{
  "d_expert": 96,
  "routed_scale": 2.45,
  "tie_embeddings": "early",
  "optimizer": "adamw"
}
Below are experts of layer 2 (counted from 0) of a mixture-of-experts language model. Rows are named router (the router's row for the expert) and show model dimensions 64-127. Each number is 128 + 32 x the weight over its row's rms, rounded and kept within 0 to 255. Numbers have three digits each.
Before each expert's rows: "gets" lists some tokens that make up at least twice as much of what it gets as of all text. This comes from a sample of Wikipedia text that the model never trained on. Tokens count by the router's weight.

# expert 67
gets: ",", ";", " (", " and", "),", " which"
router:122173144153118191159216096115151089157172131118133086130120122091129097142048140097187155161133114132105070148124149157111129136178074154130070128097181130086127060116181139161141122120165121

# expert 31
gets: " H", " W", "c", ")", "w", " C"
router:186178105102128130160167115070181172108140160108103135116130113148185088136154062152117120157090116136073085181122135162153104156161059158173182106135151128196108118122172196150123096080145111

# expert 73
gets: " with", " as", " by", " was", " a", " and"
router:163172094117091202159170066117170115162204210155107113133150137183125121080100092132128131133158154074133152132167150150129167166144143218146146092157197144114123092133172137124175127119112145

# expert 38
gets: " |\n", "\n\n", ".\n\n", "\n", "==", "|"
router:104158127101180112159172133048139141122209124094104101095156119120117103138128096206083098163102148111145125185089193166127152131123106206144150141107139134125103103151170158099065083059129131

# expert 37
gets: " D", " C", "D", "d", "C", "S"
router:181185141118157094192173176105111176128175198091057148162179129147107116158142080138131120161121155124120126131185142145133110179160140143129141099096189155144085134096146204135129113128159143

# expert 7
gets: " by", " from", " to", " of", " in", " with"
router:161132122129122188142194105124113074134143171159109069093188117138144070104115141142115142170137148143184105144167151150136157130212109145159143134197134180137126143179187162100170093121132133

# expert 20
gets: "18", "–", " May", "19", " September", "°"
router:144145080136136137240144096073114148133155125166086112132200114077107118136100083159136127135141161119096129091151135109140129131126130166154109181145188168183089147154207204099134127142165192

# expert 12
gets: " |", ";", "0", " season", "1", " League"
router:136180054140154118221190141106177104202122144162104174176161096122186113075103088148134173143127125129124163144150147148097153127128113153136147093117131116106141175126130153110131111110117165

# expert 59
gets: " was", " he", " to", " He", " became", " as"
router:117137090108108213143209131084142150155144120110125132086163142122129153165087147105147148136125140165168108093081114131170118167157072116117132108116202137104116131112163201143178128107145139

# expert 2
gets: " |\n", "|", "\n", ")\n", " H", " F"
router:108167074096167150171141102125162181181165175143105159119131137073148089111164119111125112197133160140081091229130181166140148146152096187231168084080095112106140165140118177144138120125121078

# expert 75
gets: "-", "–", " M", "\n", " In", "|"
router:145169094124095127156129151106155105194124132084142096097181094102148101099152121105116157136142157097089148201133115127113159108135124131173114093169137122152146099060168192096109079095102147

# expert 68
gets: " (", " |", "\n", "i", ":", " New"
router:152143143102093125130189097115176127130155116105112149083083145144143134126131116138138175141095107112111184118112153156141136140184123178186143081133138125113127127175140170127150115095131181

# expert 60
gets: " (", "\n", "19", "r", "b", "or"
router:149159144090126164166175087125118150148137089126103068066150090086123096121125087130190084115129130145188120079086116107170106149125165162154153099120151080158080132122157174148116131071132177

# expert 24
gets: "m", "t", "–", "p", "z", "k"
router:160105086161143141141128153123114140119104152123114103082180175160157097135134147109108135123104109140154129167137150175131119134209133184186110043073095088138116125099150224101109091138184127

# expert 57
gets: " |", " ", "20", "|", "0", "1"
router:104175099064154126208188143118171110114116119136122125083154116094130122121127113125138131171144121128125152123143164172134121133152157214156123145158171082118118172133169167111079112156101106

# expert 41
gets: " ", " |", "er", "oc", " L", "ut"
router:135178108098166131205196134107120123129145130105161153113162123121097192091165113136115099124123153119071148059110132150146101172170109178122140117101154140155178127127157205192080150173157199

# expert 50
gets: " \"", " m", " S", "ro", " B", " a"
router:145145137071146102149171145176097174154174163152096158129171145147109129114138149146176189105197158082083187194204144102117120110115103129165115164187094089145100108132147164115083100112116154

# expert 78
gets: " |", "1", "-", " R", "4", "2"
router:115161108128176139148155104125144090198130138097128134096153119135123074140114110201111149154145110130092133124111149116128153153148077128230079092127142147066173101140161164164142077067189156

# expert 44
gets: " |", " ", " the", " to", " V", " L"
router:137133156150109160147152103090139138143143105109130101087175172086095148129116126155106125169139113115115133101074126150134120187167137144165130090161182131101140121107205152147128094137168150

# expert 8
gets: "20", "19", "18", "15", "17", "25"
router:164112137156157173194116089124172146098112146082122146106151109080136127156102109099144081095124169134103112098159138129166123198167093150135099150077147127113142132144160195050104148086148139

# expert 21
gets: " T", " M", " K", "M", " N", "T"
router:142164118082115073140147108111166146108153175097076108144165174127205080073167190105116130122101102096145115147157097174117083146141140128177063098153108116135103137117148201117122049088188108

# expert 71
gets: " the", " two", " other", " their", " of", " one"
router:160168118131158067185176127156086124164158121136169094116186124096141129122146106102187131139156129148133139126134172137099095102058139107136155114100170069117104133107159223173143131142129111

# expert 49
gets: " |", " ", "-", "–", "0", " game"
router:108168078120101116209176146088168116149107143123088154122152125102134087136087096149142160153126146067091108133132112110109153135118125157223121090140086081135122125143132176135151131150145128

# expert 36
gets: "|", "in", ")", "%", " |\n", "In"
router:148151099103119148185164159139140156182190165178118146136166117127086118117115148118149131175116175153133087151116181115103083142151107145151103179107064134149171116107155194114146100076089163

# expert 64
gets: "19", "0", "18", "2", "10", "7"
router:197122127127151121182120113091163117159096132082082076124104104136122116132074068177167097184152128102128160147181153124153131138166140145159120063155130080124189123148152237116148120112159169

# expert 77
gets: " the", " for", " a", " of", " to", " his"
router:141174156125194158161214181124104124152160125120159106118197119111080123135145168124091104193121183142127161112108143110155081142170141111116107087134158058059158077119160133130166108096112156

# expert 1
gets: ",", " and", ".", " that", " to", " he"
router:135127128125122129174214087170117083202169126087177084107201105086140139163079162188084124172130084161132156155099162119113134108170174123184145139131197130103143125103176143087124057073116156

# expert 48
gets: "-", "==", " is", " a", ":", ".\n\n"
router:177203119133140124127173090108145164140185127129121078057162106134139133137138152182147136124139153120154191146094212128175113099105131159124125102137143107169088157137153177104072164136113150

# expert 62
gets: ".", ":", ".\n\n", " The", " In", "The"
router:124123144148147139156227127086146144160159197094144067037183080138166088103134149163107106122128113148093139170135125138163095133127089159142132065120137118124102158138155145097155111134115167

# expert 23
gets: "–", "p", "\"", " P", "est", "/"
router:193139122099175172113094119144151092184167167139133113112156112116103107117116187135149161129167148155142147091113076108147170194129131123139113083090159130149148153140146223085116127156146135

# expert 25
gets: " ", "19", "18", "–", "20", "17"
router:145191111098083127131122145123148136181120095126123139099155157104129101133152129123132097125144155189118141119137145125148181098120092197146087145164108114061126134094175206128141157127146156

# expert 39
gets: " |", ".", "|", "%", ";", " |\n"
router:116154078120181131221180146127108074147131087093145120082162085138165077095093120146086151141151121094078127105154164123104163207173118189211111047182184087155170185128120161161150141150171168

# expert 42
gets: ",", " as", "\n", ".\n", ".", ".\n\n"
router:133205108146146149187134094170111156206122139121124133125154142105104142138112145105156141111167164130128103139169172090147149094082082128167134117109169077136080129085145156065162152137177160

# expert 4
gets: " in", " F", "20", " to", "f", " that"
router:065191124144108115167145109173133159098133156122100149092209162082110126073148141131095161102119154119125062115177088162109116122149080160155141110113126077099121137122123167169162140118108178

# expert 70
gets: " ", "1", "3", "2", "4", "6"
router:173202058110153135157136124123162134147146115094149123116146127089082099118151117159140120081168092179141125136124102122084158159148121124129085070188150129119150150109170198116146100108209159

# expert 6
gets: " in", " of", " from", " by", " to", " de"
router:151143097123122123124181099113111140101210156118119076085173126106115143114148138151156180090155135146152104131132136090117138140135109166146133098198148108152183094195168141102139081174120158

# expert 69
gets: "0", "10", "00", "5", "7", "%"
router:197134107114113097198148127105136074139097152123079154109146162162150086094100093162099088207128144083089094132106154095087135149147099154132133083145144098089115110123141189168096159157132121

# expert 66
gets: ".", ".\n\n", ",", " The", ".\n", " In"
router:123133101184158090198171094105163127202165170116138102075199108119167078109125116098165094153158132126099157208100151108149094130145091195147137090087141121100114141142125134168126069099187158

# expert 54
gets: " |", "o", " G", " de", "–", " /"
router:134136126141114133200162135153188140191198103147117115187221111117140120105151127150135130154188154127155138096125154163129192106180165171203123150100137119093184118081134180118097117075182166

# expert 40
gets: " ", " R", "iv", " r", "ur", " District"
router:155223110152106147159156154135116108150174126132088160125102163122111122117154141108119072146126073143096129103134165127122143160167145198161098091162077150121128088167169173131080087122159211

# expert 19
gets: " the", " and", " a", " is", " his", " The"
router:149149150087117199203190137097117127129161097114106121112135166133154134082109172180201160151234115083144117178108099177119126158103125101178085146151122096101190086143130148130140072127099213

# expert 30
gets: " of", ".", " Sh", " S", " K", "h"
router:112140149111130121100178117139160152158161136179143120116193111082158081101125103171155135106120134147118152121140164111148096138183095107215065085136153097137140072107170177105126053074132165

# expert 72
gets: " the", " on", " for", " at", " of", " an"
router:143159139099133160186163191105118160111186138138128165139163140134143108109113144133102158089077096150117072153139168156100105190121135101135142107132170155063131095120165156145127141133145162

# expert 5
gets: "\n", "19", ")\n", " |\n", " name", "18"
router:147210146153157134186198105155136123185137067127177104149139159111150117154110111182133082084097178110097135115149192160135153158142147122160096104097148135168120141175145204101127140100162168

# expert 18
gets: " the", ",", " to", " and", " of", " was"
router:162124105149128137198210117118150104122125166170071099086106154095151074138045185073129145143107117086082089166110124140131118107199170104165092137103119111074163115119108160161096100153122103

# expert 45
gets: ":", " /", "-", " –", "\n", " I"
router:168179134115104123139200151117174122128120100177127076123135122118082126053129102130167076122153142117069148129171109130147130156113109114205119117192136091154086129105144192095120129150112161

# expert 32
gets: " |", " |\n", "\n", " of", "us", "en"
router:176139100110151211169215102109111168175171105133127113068158168120095149106124131122196152109181134061097104139150112210114152149152119145191110111162157114118129120179157161098152064054132142